Weights of a small mixture-of-experts language model, trained from scratch on English Wikipedia.
Size: width 128, vocabulary 14346, 65M parameters.
Below are experts of layer 16 (counted from 0) of a mixture-of-experts language model. Rows are named router (the router's row for the expert), gate (a neuron's input weights, with its number), up (a neuron's input weights, with its number) and show model dimensions 0-127. Each number is 128 + 24 x the weight over its row's rms, rounded and kept within 0 to 255. Numbers have three digits each.
Before each expert's rows: a language model's description of what the expert responds to; "mostly gets" lists some tokens that are sent to it at least half of the time. This comes from a sample of Wikipedia text that the model never trained on.

# expert 26
What it handles: Prepositions after nouns/verbs
mostly gets: " for", "For", " For", " including", " alongside", " include"
router:135129180090125147109089128188156128126095091104159118170124142153137114096132154126085141138115179098114102142103117115119120102135096128115109145143091122157119134138112116135130137147105144125120160101175127147101130118128117088130125137119113118129149132141061146141109153121111152149126122120115123144198131073154119135130165124155154110118172134092166125125086093139100178120132
gate3:167086100096140142113103123167137114195121147107158135153110135139140088146116122130133142099114118136138119107151115104144105134165130129114086141103105107128120167113126143147106161123087162132134151139145137140113187149130113081154138160120122155143140118145123150153151163122147101119118103126107103115105093091140088144117124112183170167123133146089161130149077095115141108088095
up3:156084107125128165100094152167112098167136117117145117166097156160127121125079103133077132094127128167135103124148103133146123140151154144133099117083102132131166138132095138136139153134065142105150155136146175143146152156144105065137115160093109145123144119117136128146153159137143103121108131115138097129139124105117124131096123131177144153157137152122182122123101107115114083112093
gate4:115154186101126118118142141132149172130105153138152120162171148153154103102104146168107113154106124159110125157144113098122147117136074074162110118173153080157150117108157130137123140177121163113134135166135139125149105103127112108115157110098114136152151105118103152075127154139121150099131120139123147120152134133120096137118120128140071118088107126146157129114083106095104133082117
up4:100176136092141134153158159131129126112104121129151137124149104126121070116117106149100121161125131134111113188177121117102127091114066097149125123131158100136178110132115147173138128148113168116111098129168171160142090094128105109121143143149105147157094133100106125124146137099134172127126134134120177156161155095106072107117143142117132118103138132128156097108109121143150145113111
gate5:100147116141116092101135110130124145139131136135118159155134113108086161125168150134110139106113128124109106082079121136126120147162109124157147117159083143156142131124132143125138129149123137122155174101173102129123095106119134138104140114133090152090138116113141054119117093168108141167166159090135112092123142103134136136137115088162166099140171114170158167125154113109117177123101
up5:092140130128106090109135126088141117100143152135099143169123122100144107092154121127102157118123138123111110125107133106107121168141097133137132123163106128148177156139138146133131106132100097106164148125153155131121129117124139139136181132121090172092142099119105076159108122155136146144177160093095087139144127091131123139148086132180110130141154100155161143104120109130114197154087
gate6:119152150094146174129127120109104155126136140096139135155104090095126078123151115107123146154073132106155124117119129107115091177150102111121177129142094142146111087117118168111125131164116110122153108124141134093114148151091148113155132124131107111155180152113089147121116161149138134111158115163160121111128125115103130120106138107148185093109165136129151151170103110134113186089113
up6:112119120107116163115129128090114145109121121119158128133122094094157083175140101142125140141100140099123091095081112106142133113129113162145112107150072139120112110138123147118124135123117119160164136178127126129045161157157128101174132132130128159159165147136133184125109170112123176149162110149104091120111163116118127136132145113123146126125164104160111112166118089140112147110129
gate7:120162128134141110120108140156127114147094057138178164111098141143107056140156161165122142100116135100113073142164087133151127098145131109114106114120109147116157133098137119141152162148136141159104126122146121132114123114144158117106135124141115117119136099104116164134101162073127105151135123114094174161140162127117117148135176098129074137129142125169155142134095154117096115116139
up7:090119138163154135151118157142161116135129082150144166130114145140114062167166173159153129121125129095158093133134104115143089088143103125112122143133120132110158074099124127137141158113131106120118137123137108135114147120132142124106166144072117115120140119124129149167107128100114114128098111159094134153133144139132134128181158082148066131087175138162125146144116162112095116130094
gate8:119147177132158142119095086148134170103118114126127137134143121122112203168113117136135124104100083100166145108121131106138157140139143110119152110163110142125084122119108099119122116108143147107135094150123088126143094120128143125122139125105162121138116099168167168128100059129149108131178155149129063115150166132142168131103130107123159130096111157116100143171115129108144121119132
up8:106154139105140147136142091151144134097108091131142119113101104132140169170130127136147080122134116089127130114132125088131174137163128090112080118155143130116113091169121114120125123143109138137140090156105109142122105093114145151092174116112155133180103121132138158121114094101158144127188136129133107165154181125154163129109143106081143148106098129137150095157110111100134170159116
gate9:112142135086097151103108155133155114183134156139143080154146125078164158090087128141151163097095131117126138152123154108141154140106090123135108152120143122142156173149164091116130119109070120131128140137135108158112105112075137103146126145165119131111126087145125150084120131129111142129131104121147130082142129090127140155127089143134134097141106154168146098185098131159146124127140
up9:099133139106078160120104130124150122139100161149125082184116115084126169089115106131155171108087126108155130146112120125111138141106110115118119141118121112145158191162196120115132102131107120120136146127171111163136108106069142090115121114162101103120146138127154119118116120129094139109142127146160136120151118120134106147136089161106146100156106132159168108181110144150137153115119
gate10:144108162114121139115122143188138130141101101096167141138107136135150128142129084107080112093119144152080111100107126138146130108140146107139075133115115143101152116135126114126134147175108154124149125095136124131107118186122123110120108108186120118100182099190137168150165140126131141151126128136120124107119094092129111171132143130168109139148129167142108135134068146122082108117149
up10:120097131110153123095121134163114136153056097119186162127123124149156126159145105117090128105134151126102138116098093136171133122141145118105130136075105102116155137121115117127111168167128137143123118086143133093142170163117123108140113152149105117119155094189113178162148166154122126126090113132147122126122117112154117187118105103156098116127164119131106165110118130107097114140147

# expert 10
What it handles: Table and measurement pieces
mostly gets: "Gls", "loan", " –;", " ±", "GER", " ±%"
router:153136156125113147112096147152122146131095120148122122161127138164154130102148140159112131125125158125156092144121106129132129128140087093104080171107086127087124125124125074182138150121144104118118109075113111144140103167169108121144137115109169127134183102124083155127087142130141110126120128102137141138171137139122148109119121112169107137134153088097114110098069087158116153158120
gate1:141119131149143128148080112203151093125165092124143109156082109130122100109179170157101138090135113131146115154146131141145102136153112130105088118105128119158141145126067110139155174161095147095132097102110149108139118108107127095120133117121154125071126167127135153151079106123129130159121141138117121100113111180121135144105111121125131146129141146120087141123149166148160151121148
up1:145111128138142135120089117184134090151169088128138069143105126137155095134160174144131121115129142161161115187140121121152111173142130111078091100112128122142146133139056115139160154158103121116117124091106153121145104115131142115126124120118147090122140164124135142152089120132111133160122136132114140088108108166139132099124091090127110165113131128126107163093138160122120156161162
gate2:086173098120132152114159184117124114105092146126149131164140101156120151100146152091072155152136147136147128137147091117094131108147129125097072164153081139107102111139099137151143135153160104136145142126099112101106120140157122091141106154133124190102127134156107105143105115113146140143133146144098152131145105133169134141171095099151151138129121097143160114084156108098122116111113
up2:134159090113125119149134152140123126120123125122091138155152165159130145149089143130147149144146105187128106122131108140090104077121097146135088137120127168149100138108097146144162094117139129098100131113108134151127105114154119078145137116106104184129138085142115117175131175115163084129128159145109126160151110145174158141158141121121116122115117124154130146065163106101129090101104
gate3:112130135159108151139105160117104128132155093110134136112108096141129138141149176127108095153131130090103124184127107113156124141097072130114112168083166118133157134152130121146094139141088130101130110118113124140133152164158117109134149150126108154131192147165080117087153175170154117111129071138085131098136150120147147103147105104103132139109129119100118131137107107165131122112166
up3:118127128200123159125120140118064124131154101119121096122112105154121132136161174136119112164119167087116135159121136139143124146095063133090095141085154123131146133168174139155099148117098156095126122117133093137133158146176144123154151114126110125126143161140066140104158151161133123110128094130113111091157136114143162095150129106112123125118097116098117163126133108149108143117138
gate4:069088112107107147105089167104168142124146129088133122158156124172126153145102116173120142103129099124149091142144134129127160122162107074152154133154175123088126144155123067110124140111095106148137145144106112153092164100147103138157109126121133110166129106124132139122152130116148125170142156113131084122126129092116139158144146116095109103174117146099131111092136154121121148161139
up4:082084101111104146108133148120165143144123111104128135141143121148128124152104120161122138121145079128157112144144170137124126120133090120152177138115132111073144136165119047125125108119108095158162157133095129146101165114157104131156114122112128125146145130123158122098126141128150124167112138093103106127132112116093175159199170112126116116145098113113118098098147146123147157163110
gate5:129127150115129111136143105101108104116136144177079101121112132132127114142142087119102112110145129176160108093152137124139138108158138100158109172184094093121136123109102091138118147138100108139132106133110147096138113189140089107128075122120139098124109109148109144183119157141112093135179148120119146156182141133142144118109117149096175123125100120130159108122129166150172143143148
up5:106120131146125114128157133090091098146115121153104120103109124153140097143142090128100097122155110164152076103164110120119134118140132115123102178149107112147123114102119082153138137163071129124117085146091144116138125156130096125100101130139130122128133102170118133166115143123076084149166151140125139155163159139153154121132141144114196138109113141115154105114121160108162184154154
gate6:094146158121126129129122163135102142157096146131121135140138118114146103150153116092143100103143155112115125149078140162111087150120101126177131109148119128112146084119137130115186127133146114116101097061113137169103130161128138135114170115109143144150153136136124152132135125131134140131112132107125133129138132102178134104057105180115079149196132146146108104169114104121128163106104
up6:116143156111136152120128141167099150142113166138094135122153072107117116117140114089135110117142160100096117133110178143135135143114135121164132095105103139114140126119116147133186110126146125119112071063075123158088140153131116144138123103104140154132169149106127163111160122111145109137089140130116135154140141085159106127099085165126110134186143166152103091140125113133133166145118
gate7:149162122117126065120125140107191130086126103124168131114160091104133112088121118117088124157131128132120144167140161134113118120128107120182149121141105110122103117164139147138124148121137140130089097088156103121158112140169117155129117144133130189164152119113114129117121146121155113111127119112149140154125109101163138164127116132165076147143124111085105084113109111144069138178137
up7:148147152150141067122113138131155156092137105105164140121117113119149146090116125115111120173107125131128103145142171121136121111151130106179189116139122112106069146162148133139114167129162140157118118094165086118184126150157105133127093117106118151152149122124113149120142124161144089117091147077139145139147101116114145137140112114177109125119123104110094106100094116135083163146127
gate8:107071114160051126113111125168130170125107165145135134112089150117147129118136121133133123134127102088151106102125124107102159122129144138116078148176116122117134114184070168142158146152143153104111089096137145118174133147173125140144094164106166113106152118124109124105135138144099144097142120152115135154106128162143138134136130126120126127136189119141099091142117109143104107146122
up8:138102098151121143152126138147087177106117146137098128163069141114135083088142086130141122115161128127141073110099116105155098091125108103135115130140115116122153106128100159143142110156116208118096070125150112129143145135131116125134090186125167108153150103120119102147159086169113145109129148152106123155131136116118117145120138119156133158162156127111114125126165108158134140136128

# expert 53
What it handles: Sentence-final periods
mostly gets: "\".", ".\"", "\").", ").", "."
router:164126135100101149125076138162159138144105108102149123160106120156125162103148140145112159096093146092136101130103118117149156138116134107124112142175097125109122115165145104181175166143119120093115150101153115165108093154138128091142122124124120118124142100112103166146109161110099144131103114111128137167160083103149167110101163106127128084161135121094153126090093094131139136130104
gate2:117140068131111112133156151113103118097097132112115107083106123121105139107153156133082124134151149154158113076120135108115130158137131114124141164142119155105100116107147111111147088126134136111128121095176084133128135093135168137149174163157138134126119091079136134145118096167132176134130114102149137169114165120104094174111169114104135150100149117117179142138124126132154102161160
up2:134139087155121124134156192133125129106096095112118122074137099137102136096176159128085122120126113155135105058128127106104133164135139095131146147153107124113111110102169106128158100130097138124108110111169121137133165088137137135147187153170157156119129103096142158160121087131140159116140111109116134139104151121135111176125154091091119159122139100140152140144116123129141135137164
gate3:151120120110136134156161143108126154103115114127145090133125114113142126138143159119137157169107110159102098171173139125130174126115118142124134062115126108102108114130079151123128187093109165090130210131133165121150129145113107117146084146143113150106121129089145128144157122112128146163080117082118104117108130141139141155144136159101140107130140107135087104110134126167096123139160
up3:113133143120142144110122155110133175124146116107114114117159094159144136149126135118132147147103117153098117186174129113136173127097131090125153061114101132097128129117118137168139179127108171089121168128146166130149084117121113134152101128152125135095108138088151113133189097119105159190101131089126120119142151143111136139140134145080118107119138100141089115092133134118105143136151
gate4:136123162166128147111117166152114094158096156114141174073110124131122179167144110122120107111102126107160123100135145123142153163105139139118162100134120134128167115094107093135119115121150151110132140119155158173121130203133093065160130107127165121113119156140099163132111159146135108094136133118132124098107083107111141113146165115090109120150111135123138129156085103106133133143104
up4:146128143157114132108104150184149113157115150116129182092119128131133176157134103122128093098115126129174174101119165101154145150105145155119154095146115137123157128114094105123133088167130144108133119113135135168116126187126101075155128085138152096124141151152081151115108157126139123103126130137129140103136092143117126091149158121100102118167093126136135108156080118117131119122081
gate5:129142148120119140145148104129158101130124131104131167137084135105123149106130127103117159107082143118151140113128118127129118162116133133157122149150099132101153088125137113155171138125161066106107114089117128121103119146117118096163152138135187162137181128114100127122068096114176119091143156094165115155153081137103127087154112120134166126140149160108158111137162121097133088149131
up5:113148113131128153146127096143149116113114123109171141135124123124129116094110181112095136112104139083161150105127139120167127158115132141151135111176079103081151105122155104145158147110127104142144119077130117096149089144126121095103178143181144122150142129093115129125108116116173094083155168117168122146177101147087099099158138117133133129130135156109160120131156112116143104130160
gate6:075130110085101132111129124095161165174166120100141143167149142139154135111085098109136143122105160141139182114135131134139144120115187089119154178175118143107161129129170114142124117137110079123108117120130143153142145132097095086169082116128107139145108100143142134131160115152088105090125127134134144130150112129127170147116119136094116113127116161158126090098116110138153111144103
up6:073123129104103145125151107081153160156143112078107139145147117125137135112089104112146159150103140131164154115142138155139158137102168063141151140190109127094143139124166144138118119131148107130094100113140166175132149107105095093153103135147124155162111091134133146129161095152087113094110115116113151151148137143125154148127148160098109095109123139154122096106114113112152105136108
gate7:153112113106120129136145147113124126156109110093121114137161109142131104111135117163138151139093142173115128151115173106109101140088111122173119078193106122094127109151129109141173160149156124105092178137181165134128163108145112108130139150122156114108105120140159163124188090120147158143065119122101135104130117114127115118156138101143142137144144098125093096098098129129125145113110
up7:148126111124138119150114124131133102178124124111166089162115108126142119139142139149095137129113138169101152150098170093118117120090089117154102084175113121106140109172142122122182137121176130100091167143155139126124168138123110091116125168142161114127105109148157161143165073131141152126092110143142127123111084119128162136135173098144119140135131097137093107103120112146097140120086
gate8:136112152142138159130119132117186115137169098116118129136144109120137129143094143122075160109100126174132169105135152136121151104100184140167091143140089147115175120120111140134141143131086083091114112130151118178146162133115119111127134143093192111108090136159128158115107144137124144118124092151112126127110091123125165133135119091083108084166143130165105108139123132138095106128138
up8:104112143133136113146123161078124120120116191096098133096154147174123137151135110095132119142120145142145151145144123185167096144081113122125150159132110130101155115126124110105155118085157147144119101141117152154120103146110125115117155127167138177094093137095134122163114115077174160112088117105142127134128131099147136171119115124118157161128104133161093103114104095134139077142150
gate9:088119106116131123163161131141095160124141111129149144083105057097149167136127088118128129135117123124124137105122161142132143145079145151120100113080164146101126151157115127081149121120126152128147102166132163130136144114144139158154138122100126122154122111134165146113150163092160121133148069136090139114150155118106095153121168130138156107096133078141082122074146133139155125123149
up9:121138130072129111170156139144108153137131127132185161122092069109124181107103122133139145119104128092127176132081122104128138164104122153127135120097154139128166162135128119115162094136142137131136095154146151136161119117120147129138130136112139137144139104140159117117140131115162101124160084100088169131154140128113105161117176149135153109102135056099107104109155106108136118089108